Weights of a small mixture-of-experts language model, trained from scratch on English Wikipedia: a variant of Muon for the experts.
Below are experts of layer 3 (counted from 0) of a mixture-of-experts language model. Rows are named router (the router's row for the expert), gate (a neuron's input weights, with its number), up (a neuron's input weights, with its number) and show model dimensions 0-63. Each number is 50 + 10 x the weight over its row's rms, rounded and kept within 0 to 99.
After each expert's rows: a language model's description of what the expert responds to. This comes from a sample of Wikipedia text that the model never trained on.

# expert 27
router:57 61 46 38 40 54 48 52 49 53 47 40 53 32 60 50 55 45 66 44 59 47 51 51 36 67 50 32 79 57 55 45 53 53 37 33 38 33 47 43 48 59 31 59 56 46 40 46 52 53 57 46 41 54 45 66 32 56 49 64 50 47 54 49
gate0:39 45 59 50 43 59 49 49 56 43 47 41 50 39 60 65 39 31 58 57 65 59 48 55 47 53 54 50 53 54 51 46 63 45 37 54 47 59 57 48 41 49 39 59 51 41 59 67 46 61 48 51 52 48 69 68 50 64 67 34 54 51 50 58
up0:57 43 44 34 40 51 64 43 51 29 64 48 49 59 42 34 41 52 51 66 60 69 61 51 54 49 52 64 44 39 57 47 37 55 48 56 52 51 67 35 43 55 60 57 42 32 64 70 47 47 65 64 45 60 50 52 57 50 44 34 67 49 48 44
gate1:47 42 52 56 47 48 41 43 62 49 57 35 38 60 59 61 33 57 42 56 40 51 54 51 40 44 57 52 39 29 46 50 60 48 45 54 32 48 43 39 52 58 58 52 51 51 55 35 63 46 65 44 49 48 53 51 56 40 61 47 43 56 54 74
up1:41 70 57 58 49 59 52 48 63 55 52 43 57 51 71 50 47 54 45 47 56 36 28 52 79 52 42 47 62 45 29 44 49 49 26 51 57 45 41 40 75 47 57 57 34 56 54 48 63 46 56 50 55 36 51 60 51 39 50 41 49 43 49 62
gate2:42 65 52 59 43 52 52 68 56 46 51 58 34 65 46 49 38 55 73 26 53 50 58 64 48 29 58 64 34 48 44 48 46 51 52 50 46 59 44 37 38 57 62 45 63 54 42 53 38 56 56 42 59 42 52 36 55 47 65 52 44 41 49 40
up2:46 38 35 39 53 51 74 54 34 44 41 42 50 64 53 57 57 67 67 47 48 56 50 60 57 59 65 48 46 35 58 59 46 43 43 51 46 63 45 41 34 70 67 58 32 50 49 58 42 39 51 54 55 53 54 47 65 49 60 40 44 53 46 52
What it handles: Apostrophes in contractions and possessives, such as don't and nation's, plus single letters inside proper names like Bencic and Asheboro.

# expert 4
router:59 42 52 31 51 52 42 59 53 64 50 60 45 53 53 62 52 64 63 59 55 49 64 65 41 61 39 51 46 56 42 43 34 45 56 40 48 35 53 41 58 49 48 55 46 71 60 31 42 59 59 70 48 42 46 40 47 63 46 76 45 46 67 43
gate0:60 44 57 39 63 61 51 40 60 46 51 61 47 50 52 56 41 61 73 53 48 23 74 51 44 68 60 50 24 40 60 55 47 36 54 55 34 61 51 44 38 49 59 41 51 60 64 49 60 54 50 77 45 55 53 62 46 47 56 62 55 43 40 38
up0:34 59 42 41 70 32 56 41 48 42 63 60 58 60 36 40 40 46 41 59 29 59 64 60 67 55 51 45 50 55 67 49 43 41 54 50 47 33 50 44 40 43 37 47 60 23 44 48 57 41 52 32 41 56 57 53 54 82 60 50 41 59 54 56
gate1:54 62 36 33 51 42 50 58 41 49 37 57 52 58 35 58 40 49 52 65 44 42 51 54 34 51 43 63 34 54 26 54 68 48 39 49 35 43 25 45 36 55 52 46 57 47 51 53 34 53 28 53 38 43 42 62 56 55 46 35 52 56 32 52
up1:58 59 31 53 58 44 37 57 47 49 66 65 34 72 46 35 56 51 55 55 63 38 28 74 32 40 49 37 35 66 62 61 54 45 38 51 59 50 50 66 47 59 59 55 39 43 44 67 57 47 32 44 33 43 41 42 36 40 56 50 51 38 40 60
gate2:51 50 45 48 57 47 49 37 47 35 55 57 48 42 45 34 59 48 41 39 33 50 45 45 44 65 49 48 46 61 54 36 48 49 51 60 44 45 40 58 39 55 47 54 53 38 54 33 39 51 80 38 44 43 55 50 42 52 50 36 30 59 24 53
up2:42 63 44 60 41 38 66 52 65 61 65 43 51 44 67 56 51 39 39 51 47 47 56 41 44 55 50 32 50 34 47 59 52 50 32 43 40 48 52 59 59 41 64 57 57 58 52 42 49 62 46 65 57 48 55 48 31 48 56 47 42 48 50 55
What it handles: Field names and values in infobox lists, such as Kingdom, Phylum, IUPAC name, Born, Genus, plus commas and is in prose.

# expert 25
router:60 55 57 39 39 44 44 57 53 60 49 44 32 62 46 65 68 47 46 66 38 61 56 52 42 55 54 52 46 50 66 36 34 45 63 63 43 40 52 47 45 54 37 32 50 70 47 43 32 63 69 45 46 43 46 55 48 44 31 61 54 34 64 30
gate0:63 60 42 51 36 51 63 62 65 53 47 52 27 67 43 44 39 40 59 45 44 56 55 48 46 43 51 44 71 55 43 40 44 52 55 36 60 61 43 57 48 56 48 63 52 52 42 50 46 35 45 54 48 52 41 55 37 32 50 54 57 57 64 60
up0:52 43 54 58 42 56 41 58 37 65 47 46 43 47 59 39 46 51 55 39 39 46 43 71 63 59 49 62 50 55 44 55 46 43 43 43 49 49 54 39 69 49 29 51 42 55 43 57 43 35 56 45 59 31 51 53 50 55 27 48 50 67 46 72
gate1:37 54 48 43 57 60 67 47 65 64 42 52 54 56 46 73 48 55 62 56 40 55 56 59 50 61 55 60 42 44 42 71 40 29 64 39 48 47 72 52 44 53 35 52 58 35 38 53 36 51 63 57 58 54 51 27 64 61 51 57 45 38 46 23
up1:47 56 27 44 44 46 57 59 56 39 64 31 39 40 53 62 65 65 44 43 39 59 44 49 57 47 52 50 50 51 31 48 48 71 63 51 49 65 40 39 52 65 40 48 33 39 53 70 38 45 48 33 40 53 41 53 45 34 65 43 68 41 63 42
gate2:49 58 39 73 70 51 36 39 47 38 45 38 49 59 34 55 54 66 56 56 62 62 46 52 34 58 56 47 53 38 49 47 56 30 58 43 47 61 50 52 46 47 47 57 44 50 38 46 42 49 53 44 60 51 48 27 42 40 38 60 61 45 49 57
up2:45 43 66 55 47 56 50 55 44 47 48 32 61 77 46 34 42 41 38 56 51 54 42 48 55 44 37 52 59 68 47 48 34 26 54 61 60 60 60 46 66 58 53 59 23 39 50 45 50 63 49 44 55 50 76 49 50 57 59 49 59 49 48 61
What it handles: Dash bullets and field labels in place and biography infoboxes, such as Elevation, Location, Born, Successor, Coordinates, plus km and N.

# expert 24
router:35 52 60 55 54 45 58 60 44 59 51 26 40 40 71 57 57 39 49 61 53 46 46 61 36 52 48 53 62 57 32 44 47 59 59 44 49 40 65 28 45 69 42 53 68 69 45 59 44 49 48 45 50 55 60 41 55 61 35 56 40 42 72 46
gate0:56 50 66 60 56 45 45 36 51 40 41 54 45 57 41 67 49 55 52 74 77 58 44 37 37 59 44 50 66 60 59 68 58 45 46 55 43 56 45 47 75 51 54 41 50 54 51 62 45 27 58 46 58 37 45 51 35 66 55 52 43 33 55 51
up0:45 67 46 49 56 54 42 57 63 38 47 45 41 50 45 38 52 36 48 60 46 58 61 55 57 32 60 46 59 33 49 53 57 39 40 31 40 32 47 40 37 48 46 54 52 55 45 50 53 58 49 56 61 54 50 37 40 52 49 46 46 47 63 38
gate1:31 59 52 53 38 66 47 38 55 36 37 55 59 52 54 52 61 38 39 45 55 64 34 48 56 37 57 60 53 51 42 51 47 42 60 49 55 42 43 44 62 64 44 43 37 49 43 46 52 59 66 56 62 50 52 51 38 61 37 46 60 65 52 43
up1:35 41 34 62 55 58 42 51 36 41 43 36 49 60 60 56 73 55 43 52 48 34 56 39 42 50 48 69 42 50 43 53 38 41 39 47 46 24 36 66 62 51 50 54 49 42 46 58 49 45 58 36 69 28 53 41 36 67 52 32 49 52 42 33
gate2:49 39 55 54 30 59 54 60 37 34 63 59 50 45 47 50 40 48 40 50 48 57 59 43 45 50 44 41 56 66 38 58 50 41 46 62 50 42 71 53 48 59 48 60 63 47 43 47 51 43 35 37 37 41 63 44 54 54 47 48 50 68 54 57
up2:57 50 50 47 42 61 56 47 63 42 47 69 40 62 46 48 33 36 55 57 51 43 44 68 40 47 51 74 47 60 46 52 64 64 58 59 33 35 63 38 53 37 54 38 70 42 44 64 53 55 57 46 50 50 41 55 54 58 58 55 48 56 37 39
What it handles: Short word pieces inside longer words, often right after a prefix, such as en-tic-ed, re-pop-ulated, de-em-ing, inqui-si-dor.

# expert 19
router:65 55 51 32 39 37 42 56 45 64 48 52 47 44 51 44 49 54 62 42 45 57 37 56 34 56 44 56 61 48 54 31 41 66 60 67 40 52 54 46 57 57 53 47 63 65 56 48 37 68 53 64 33 58 67 61 33 51 32 60 53 43 73 58
gate0:55 61 57 61 50 50 30 55 49 51 75 45 47 56 41 41 47 53 40 36 49 62 71 51 66 63 54 51 62 52 52 44 50 35 50 48 61 52 46 50 33 53 71 42 52 44 30 51 53 44 67 41 28 48 42 47 43 44 60 53 40 39 57 37
up0:43 56 34 65 63 53 43 44 64 39 56 63 41 57 49 53 63 52 47 41 57 49 53 51 64 38 66 63 55 51 33 62 28 39 52 46 64 26 43 49 58 42 40 45 55 36 43 53 36 53 53 37 47 63 60 40 42 48 49 79 55 50 71 63
gate1:45 45 50 37 47 48 46 51 50 41 43 42 50 43 55 47 54 64 71 43 55 42 63 59 55 37 46 41 58 61 49 32 43 42 43 48 40 40 69 57 37 38 40 47 34 56 48 49 66 55 66 57 64 48 48 45 53 57 28 37 24 65 67 77
up1:55 55 51 62 65 50 49 57 46 62 53 43 36 43 36 63 53 43 61 55 53 42 58 40 55 27 44 38 34 55 66 48 47 49 47 60 67 45 72 64 48 61 45 54 49 48 51 52 48 60 43 58 41 56 58 41 59 69 45 41 51 60 55 59
gate2:47 59 45 48 55 59 61 45 64 58 45 56 29 63 50 36 58 33 89 44 46 72 35 50 58 53 65 64 56 61 43 46 53 61 48 41 51 59 34 46 49 63 46 37 28 43 59 45 46 44 47 45 55 34 40 44 57 50 71 64 55 63 42 65
up2:54 64 38 45 36 46 54 46 49 42 49 36 53 54 33 64 55 51 48 45 55 55 61 37 45 51 50 53 40 61 56 42 49 48 52 40 63 48 57 62 37 31 51 55 59 68 34 59 45 54 49 52 53 47 65 76 46 35 60 46 48 57 55 37
What it handles: Pipe separators in sports results and register tables, like arena attendance | record, plus sentence-ending periods and abbreviations like MPC, JPL.

# expert 26
router:59 61 54 46 39 44 31 60 47 57 41 41 44 37 57 50 47 43 57 48 46 55 43 66 38 64 36 54 62 47 77 36 47 54 64 66 38 50 62 48 45 48 40 60 64 51 51 52 25 60 41 56 52 54 60 71 31 71 44 50 45 49 60 52
gate0:35 48 31 40 46 41 78 42 43 44 44 62 68 63 58 66 37 56 47 46 54 56 55 63 58 43 40 65 43 67 58 62 39 60 39 44 44 38 59 51 66 42 77 35 41 35 54 50 60 57 62 50 40 47 34 33 46 55 53 55 46 46 64 45
up0:54 61 49 35 55 47 28 43 46 41 56 58 67 48 61 59 46 51 56 56 63 74 58 62 37 49 45 59 47 71 70 40 48 44 55 47 48 61 49 64 56 37 73 47 51 66 44 42 64 60 58 43 47 62 61 48 44 66 67 42 62 56 52 49
gate1:60 59 49 60 41 61 52 42 34 41 47 59 60 41 42 55 64 31 49 53 46 35 51 57 45 44 53 34 70 37 45 53 56 50 41 50 61 46 46 60 50 41 44 47 56 65 28 56 49 50 51 53 61 42 58 67 68 70 50 47 52 34 44 62
up1:63 34 59 41 51 46 53 54 52 51 62 59 38 65 51 55 17 46 66 48 46 59 41 62 38 41 51 57 51 59 53 60 68 54 35 53 40 42 42 36 36 30 41 42 61 49 51 34 63 37 48 79 45 46 46 61 46 60 52 45 72 63 39 47
gate2:56 44 49 46 69 47 54 55 44 50 49 54 40 50 47 64 55 40 67 52 67 50 57 43 53 48 55 55 48 71 49 49 30 53 59 46 61 38 37 36 33 33 56 51 65 39 39 40 65 45 58 43 38 62 48 58 51 57 57 41 51 34 19 54
up2:46 45 57 41 70 39 27 63 45 56 57 47 45 64 32 70 56 40 50 55 53 33 50 61 64 58 55 49 49 55 47 52 36 36 59 42 47 51 55 57 44 33 43 48 38 55 64 38 66 42 45 44 44 52 46 52 42 59 40 31 48 61 47 56
What it handles: Middle and final pieces of foreign, especially Slavic, Hungarian or Cyrillic names, such as -evich, -ov, -ya, -ley.

# expert 13
router:61 56 49 43 55 55 42 68 53 64 42 35 65 31 47 53 40 47 56 49 56 52 35 56 44 59 53 55 59 41 64 37 46 49 40 56 49 42 51 38 46 51 42 49 56 58 57 32 38 62 50 64 26 68 58 61 35 55 40 60 56 36 65 61
gate0:48 61 38 45 61 47 66 84 59 55 34 41 45 22 33 26 38 47 52 42 49 35 48 42 48 66 40 68 67 50 64 45 48 49 57 59 44 42 57 50 49 54 54 53 66 55 46 67 41 54 59 55 41 57 49 43 53 41 61 50 50 46 45 35
up0:60 50 72 51 55 62 58 59 55 59 49 48 60 52 39 34 46 60 52 26 56 36 61 49 36 48 43 45 59 67 53 58 48 50 51 58 77 52 49 45 40 27 49 45 52 38 46 42 65 35 45 52 48 61 39 44 45 32 53 55 57 34 48 40
gate1:53 66 53 66 51 61 49 44 56 47 56 66 51 33 56 56 50 32 48 47 54 55 46 49 51 61 53 47 56 56 55 42 66 39 37 61 43 40 42 58 51 51 52 62 55 56 41 43 51 59 57 50 56 43 42 62 62 44 60 58 61 46 55 67
up1:43 43 74 52 45 63 53 64 47 44 38 44 54 63 43 78 49 59 67 60 41 71 47 48 46 66 51 36 54 51 55 36 49 32 49 52 34 55 58 55 38 56 52 58 56 44 59 30 47 38 49 32 54 69 53 41 57 45 49 59 46 40 49 60
gate2:63 58 41 45 38 46 48 53 53 48 57 59 60 42 33 49 52 47 68 55 41 54 42 58 63 39 49 46 66 66 60 44 52 52 25 52 38 50 63 43 37 49 43 49 46 42 49 58 45 48 64 54 57 51 24 31 51 57 40 52 36 40 47 72
up2:48 58 49 48 58 50 39 64 53 49 52 57 54 46 49 57 52 47 41 37 44 57 40 35 48 58 59 49 63 46 43 55 38 61 30 57 45 41 34 46 53 70 52 60 64 47 61 45 35 52 78 51 54 46 45 43 50 50 52 54 63 48 45 45
What it handles: The articles a, an, A in prose, like reaches a height, plus pipes and digits in numeric tables and lists.

# expert 20
router:56 46 47 47 47 55 44 46 69 39 67 41 51 34 49 56 59 53 55 72 47 58 48 67 36 64 45 39 84 50 41 66 46 46 51 52 44 52 57 44 36 49 47 56 55 62 47 54 51 65 51 67 45 57 73 45 55 52 43 57 41 34 63 49
gate0:69 49 28 46 67 41 63 56 37 42 45 44 61 64 51 50 62 49 55 39 69 47 51 54 59 47 43 58 44 45 54 43 61 55 53 47 69 65 52 57 45 49 47 65 59 60 46 50 60 61 49 62 45 53 65 55 47 59 46 47 46 59 55 51
up0:48 57 41 37 43 63 54 62 50 61 52 53 50 40 47 33 59 49 67 39 58 56 57 59 48 45 60 36 48 57 54 74 49 42 39 42 51 67 56 52 47 64 47 48 47 50 45 45 62 47 33 49 30 42 80 67 42 55 36 43 50 64 51 50
gate1:58 51 68 43 40 65 39 52 61 42 47 62 57 57 65 56 26 31 63 58 60 46 39 62 61 54 53 40 59 56 54 57 57 63 49 42 42 53 54 52 63 44 38 51 55 47 44 32 67 60 47 31 34 41 77 63 31 52 42 54 51 38 37 54
up1:47 45 56 73 58 67 51 56 35 51 41 45 32 40 56 48 37 46 54 46 45 34 46 44 55 37 25 46 67 53 53 47 47 45 62 51 66 48 52 52 63 57 49 53 44 62 51 46 49 55 45 55 42 48 27 60 43 43 60 55 49 49 41 39
gate2:50 38 39 47 56 54 58 62 62 44 41 49 62 51 46 58 68 39 51 34 37 47 67 45 50 44 56 56 63 61 62 52 44 45 61 59 57 52 50 65 57 46 41 48 65 48 49 53 71 48 35 55 57 75 65 31 59 63 42 48 57 60 50 38
up2:38 55 42 57 51 54 53 54 48 58 42 34 67 40 41 60 49 41 50 44 58 58 61 41 61 47 56 25 66 47 63 55 55 58 36 51 56 43 43 36 48 33 63 40 59 34 36 59 47 39 45 49 63 56 47 58 55 42 44 33 47 39 47 58
What it handles: Biographical participles after was or is, such as married, born, named, appointed, plus common English first names like John, George.

# expert 9
router:63 43 51 36 53 44 65 59 57 50 67 43 58 47 71 59 57 41 52 48 41 72 44 54 52 72 57 43 51 68 54 33 31 61 45 52 39 39 40 49 46 60 37 41 68 68 56 48 40 68 60 51 34 65 57 52 55 51 33 49 52 31 46 64
gate0:44 40 53 71 58 30 57 56 35 57 45 48 58 50 42 53 39 47 44 44 53 65 60 52 48 32 58 50 63 54 63 47 54 71 41 52 55 63 39 45 37 49 58 47 32 50 43 47 45 47 59 58 60 44 33 31 34 53 60 64 44 40 51 61
up0:51 69 39 46 64 44 57 52 51 48 38 59 62 31 48 50 51 30 40 40 54 56 50 62 53 59 48 49 67 51 49 55 51 55 44 46 37 66 54 49 34 53 41 33 62 54 50 51 52 38 67 62 58 55 43 51 47 50 31 59 28 34 53 54
gate1:55 73 62 47 68 57 40 69 49 43 49 60 56 50 41 47 51 37 46 38 55 48 38 45 43 72 58 69 47 41 56 44 52 50 54 56 52 43 56 41 44 44 38 46 45 54 49 63 50 47 68 48 52 58 52 38 63 41 41 54 57 36 58 56
up1:57 45 42 52 34 57 58 57 48 51 59 51 45 49 54 50 32 53 59 57 40 65 63 52 43 43 56 36 53 54 41 23 67 53 53 54 54 47 43 54 47 57 48 55 73 41 32 65 53 65 45 50 44 56 56 62 50 63 46 62 40 61 41 51
gate2:60 35 55 38 67 43 56 46 50 53 53 63 40 61 46 66 54 51 45 60 59 57 49 53 49 56 46 51 56 62 54 66 53 32 64 50 56 53 35 54 59 53 70 54 70 23 50 63 52 50 55 59 49 45 58 51 53 42 34 41 58 49 58 41
up2:35 37 80 61 35 42 51 45 44 71 61 50 54 60 53 48 52 53 49 31 59 51 54 43 65 52 51 67 51 59 53 41 51 66 46 34 41 56 41 60 55 56 58 40 49 52 57 55 63 55 47 51 54 46 43 52 38 42 48 60 40 38 65 66
What it handles: Pipe symbols starting or separating wiki table cells, plus table divider rows, list dashes and numbered track-list markers.

# expert 5
router:56 61 55 36 52 48 49 67 46 62 54 50 45 37 53 57 49 40 67 56 53 70 56 59 37 54 37 46 58 73 41 38 40 63 36 64 29 37 57 42 50 55 37 51 69 47 50 43 40 62 53 58 56 55 45 51 36 48 31 60 45 48 79 46
gate0:52 49 52 34 62 45 39 56 39 47 52 55 47 36 66 55 51 19 54 56 43 43 46 54 45 51 43 55 60 38 63 49 46 57 67 64 47 38 48 40 50 41 50 49 37 48 50 44 38 32 29 48 32 55 65 45 63 43 61 53 44 47 42 61
up0:58 54 56 62 53 65 39 41 47 45 50 45 72 53 50 47 54 62 33 52 46 58 66 38 64 57 38 62 56 60 40 39 60 33 38 49 54 69 73 34 38 56 36 58 70 56 65 44 45 62 66 37 39 57 40 55 60 52 38 55 59 53 55 51
gate1:61 49 50 55 50 54 61 38 68 50 39 52 56 43 60 45 59 47 57 56 52 41 66 49 66 85 43 52 60 43 54 38 65 53 46 40 32 32 41 44 38 55 46 52 43 53 47 53 46 42 65 58 58 56 58 55 57 50 44 44 56 36 52 44
up1:40 40 43 52 38 53 45 65 46 50 56 47 51 63 56 52 57 49 37 63 41 62 59 63 44 22 57 46 40 54 52 63 36 41 57 23 52 67 51 64 61 33 60 57 53 60 50 43 68 67 43 50 58 38 49 54 47 32 39 54 50 45 60 50
gate2:59 51 54 56 31 44 58 50 68 40 52 62 56 64 31 64 40 49 44 49 43 49 33 46 44 50 56 63 54 46 53 56 49 42 48 41 42 36 38 51 56 41 49 42 60 35 49 53 53 49 35 36 61 36 44 38 33 51 57 54 30 58 70 59
up2:47 41 40 74 53 43 42 58 41 57 67 37 38 42 47 62 32 44 39 56 51 52 51 40 62 48 51 48 56 55 48 46 57 42 53 71 59 47 26 42 45 54 28 49 57 47 66 38 56 49 49 50 48 59 42 46 49 53 62 56 66 55 45 43
What it handles: Coordinating and subordinating words joining clauses or list items, mostly and, plus commas, or, but, while, as, because.

# expert 30
router:71 47 56 40 47 41 40 59 43 54 50 42 44 43 51 51 56 63 53 53 45 70 45 62 43 60 38 55 63 51 49 29 39 62 53 62 34 42 58 38 52 56 48 60 64 68 51 50 37 60 45 59 41 53 68 60 28 48 40 56 53 47 57 44
gate0:60 43 54 37 30 46 45 44 46 53 73 51 66 56 58 55 44 38 50 46 46 42 39 51 61 59 44 50 52 75 50 34 44 64 52 57 49 53 51 31 58 39 49 36 53 36 33 56 52 65 37 60 39 55 51 70 50 51 62 51 50 65 63 66
up0:44 48 57 46 44 21 42 52 52 58 54 60 57 55 46 40 36 53 48 46 38 56 48 52 47 39 73 51 50 53 72 58 29 53 52 41 50 42 68 51 42 54 43 52 55 55 45 43 47 36 51 37 62 52 45 46 62 52 55 56 50 47 67 25
gate1:43 58 55 57 46 41 45 46 39 41 53 44 30 40 41 67 47 45 54 42 32 65 40 55 37 67 65 35 47 56 45 45 57 35 37 54 48 57 33 53 44 50 36 38 68 41 49 37 45 42 47 35 56 44 59 42 63 32 52 44 49 59 61 51
up1:31 58 43 67 51 50 40 82 44 56 47 57 55 48 59 48 50 43 37 44 59 46 43 58 40 46 49 44 57 55 64 49 53 63 52 61 54 44 47 47 19 73 58 64 46 61 38 49 45 52 45 43 44 58 36 43 31 44 66 39 57 55 71 54
gate2:37 47 61 48 36 38 53 47 46 54 53 46 47 53 37 57 49 47 57 51 43 25 51 69 59 23 30 43 39 62 58 48 45 70 37 52 49 56 62 46 52 41 38 41 46 35 29 54 59 38 60 54 55 49 51 60 36 46 46 56 56 59 57 50
up2:52 52 52 46 61 51 72 42 45 49 59 49 48 53 38 45 72 33 42 71 58 56 51 35 43 43 42 34 48 37 46 46 35 49 55 60 48 55 59 53 53 55 42 56 50 57 53 61 54 46 43 65 36 54 29 68 32 57 52 44 30 43 71 42
What it handles: Periods ending sentences, often before a line break or new sentence, plus sentence-initial It and year-final periods like 2014.

# expert 23
router:50 68 41 50 52 49 39 58 55 52 64 39 58 53 45 59 73 32 48 64 60 62 43 58 41 51 60 46 56 65 42 50 49 54 57 49 38 31 47 47 57 62 37 57 63 45 28 57 46 56 42 63 44 41 63 50 61 47 44 45 36 44 53 50
gate0:48 73 52 56 47 54 47 36 35 53 50 39 56 45 51 49 60 56 45 33 54 53 46 54 45 65 33 45 46 46 29 48 65 31 67 62 40 41 37 58 30 69 46 49 43 45 52 56 59 43 48 39 47 40 48 56 50 21 46 54 36 58 54 61
up0:59 40 38 66 41 63 38 44 58 49 46 71 49 41 47 45 35 45 53 38 37 23 32 34 57 39 51 52 57 58 60 62 44 50 48 33 55 30 38 71 47 78 40 59 57 54 60 52 42 48 36 67 55 58 38 70 46 44 52 44 56 60 57 68
gate1:59 37 23 53 65 62 64 48 53 48 43 39 38 40 47 28 55 40 46 46 47 38 47 39 58 46 59 52 39 42 47 46 62 52 51 40 46 44 54 47 60 39 49 42 39 56 51 38 54 68 66 55 63 44 33 54 52 47 54 40 39 67 52 43
up1:57 47 40 61 48 47 54 69 51 57 53 44 66 45 51 78 39 71 49 62 56 70 54 51 47 63 49 57 47 52 46 53 31 56 51 52 51 49 48 64 58 73 66 53 55 60 45 62 28 54 61 36 55 49 32 44 54 45 39 44 52 38 24 48
gate2:39 53 48 56 60 49 49 41 36 38 57 38 53 45 49 39 50 67 53 54 49 40 56 48 45 59 46 36 52 57 41 66 67 57 59 31 45 66 61 55 31 55 61 40 77 36 58 57 57 59 62 47 51 32 39 37 46 61 57 52 47 56 57 24
up2:45 44 53 56 52 69 45 40 47 44 66 54 37 57 59 49 52 61 35 35 41 27 55 54 35 62 52 48 59 47 54 62 56 50 58 52 49 63 42 59 41 42 54 50 64 37 47 54 55 47 46 49 45 54 48 34 44 29 32 46 53 53 54 50
What it handles: Main verbs and auxiliaries following a subject or "which", such as has, had, were, including, brought about, with.

# expert 3
router:77 55 45 49 56 61 44 71 40 53 61 43 54 34 47 60 60 60 65 60 46 65 44 63 34 55 42 51 59 64 46 45 43 62 56 33 29 49 49 51 68 38 39 47 69 56 52 62 53 60 56 49 47 56 61 42 49 57 44 54 53 46 69 49
gate0:64 58 40 45 48 41 73 52 51 48 45 48 61 66 42 28 72 34 52 55 43 54 45 43 90 54 50 44 64 47 57 48 45 39 52 54 51 44 61 49 37 32 72 33 65 45 56 34 49 42 43 55 54 59 55 67 51 39 48 65 44 47 47 52
up0:39 57 62 52 69 46 52 51 40 43 46 56 51 42 49 48 53 53 63 59 50 65 53 58 61 63 32 56 58 39 50 60 54 58 59 63 33 57 64 60 56 52 58 37 46 54 63 42 41 59 58 55 26 46 70 50 42 50 52 40 34 51 59 55
gate1:57 48 49 62 45 55 44 30 61 50 47 63 37 45 50 60 32 57 57 66 56 57 42 46 59 55 51 45 63 42 55 45 55 40 59 52 43 52 47 61 43 23 53 39 69 60 33 63 40 36 41 34 64 46 45 49 59 41 71 57 55 59 48 55
up1:64 60 27 67 56 56 44 53 63 29 32 29 48 58 47 35 38 41 48 60 32 62 52 52 46 54 55 56 63 56 70 63 74 66 44 48 47 44 64 47 53 47 57 54 53 65 49 56 65 49 35 63 46 37 31 53 58 49 50 56 58 64 54 31
gate2:59 57 52 74 71 52 55 45 51 51 43 32 57 39 57 54 39 39 72 42 44 56 50 34 53 49 42 43 47 51 48 53 53 46 57 63 40 56 38 65 29 50 56 48 58 47 53 34 31 62 46 54 43 44 44 55 58 53 50 62 46 50 43 45
up2:51 57 36 32 39 46 48 54 58 40 49 41 53 52 45 54 58 44 59 56 40 52 39 48 28 69 73 23 47 69 61 38 53 45 59 45 48 52 52 37 42 36 38 43 51 53 55 45 64 59 49 43 70 57 59 51 56 36 62 39 61 51 51 47
What it handles: Commas closing a noun phrase or clause, especially after names, places and titles, plus ), semicolons and connectives like with, at.

# expert 29
router:76 49 47 37 43 41 48 53 49 59 54 53 37 41 42 47 44 57 53 48 42 66 47 63 39 54 33 59 59 52 59 29 32 62 50 51 31 38 65 47 47 63 51 55 57 60 63 53 37 62 50 52 40 54 67 60 37 45 47 58 57 36 56 47
gate0:49 25 46 59 44 42 42 48 37 55 49 44 48 56 36 52 72 28 51 53 45 44 43 56 64 49 38 47 54 28 64 64 39 46 51 47 59 40 33 34 50 70 41 59 46 59 59 48 57 59 48 58 58 51 47 63 60 53 37 66 42 51 45 42
up0:36 51 44 46 57 48 54 70 44 46 61 33 33 42 57 37 53 56 62 53 47 39 44 48 46 54 46 43 36 60 47 49 46 56 62 39 48 34 51 09 49 42 45 49 40 60 51 46 48 48 38 46 56 65 55 51 56 59 70 43 57 32 54 52
gate1:44 61 54 39 36 49 48 46 40 54 56 47 54 51 62 55 66 45 64 50 51 53 54 62 41 55 44 48 52 51 48 45 54 60 60 56 53 30 49 50 54 57 55 47 53 44 55 48 56 68 38 54 38 51 54 47 50 46 46 61 57 35 57 56
up1:42 41 50 32 50 69 48 48 54 39 47 41 45 68 60 63 42 76 59 52 41 75 59 43 38 61 48 40 61 52 41 41 15 61 45 40 48 44 48 55 52 54 49 46 36 49 43 34 42 46 49 48 39 52 55 59 54 51 41 40 77 44 50 47
gate2:37 39 59 47 58 58 54 55 55 58 15 63 42 51 43 42 55 41 49 37 51 46 34 48 34 52 40 44 45 38 48 38 51 41 41 54 35 51 40 50 47 58 55 52 51 61 48 63 43 56 76 65 40 51 41 65 67 55 41 53 50 52 60 50
up2:35 37 54 33 54 44 42 45 38 62 49 42 40 50 48 54 42 68 32 52 47 51 54 44 57 47 69 48 34 59 47 57 49 48 43 50 72 44 39 46 42 62 50 46 38 35 47 51 50 37 50 65 57 31 57 52 66 53 53 44 44 53 40 61
What it handles: Table pipes, line breaks, periods and number fragments, plus the -19 in COVID-19, such as 77, 48, |.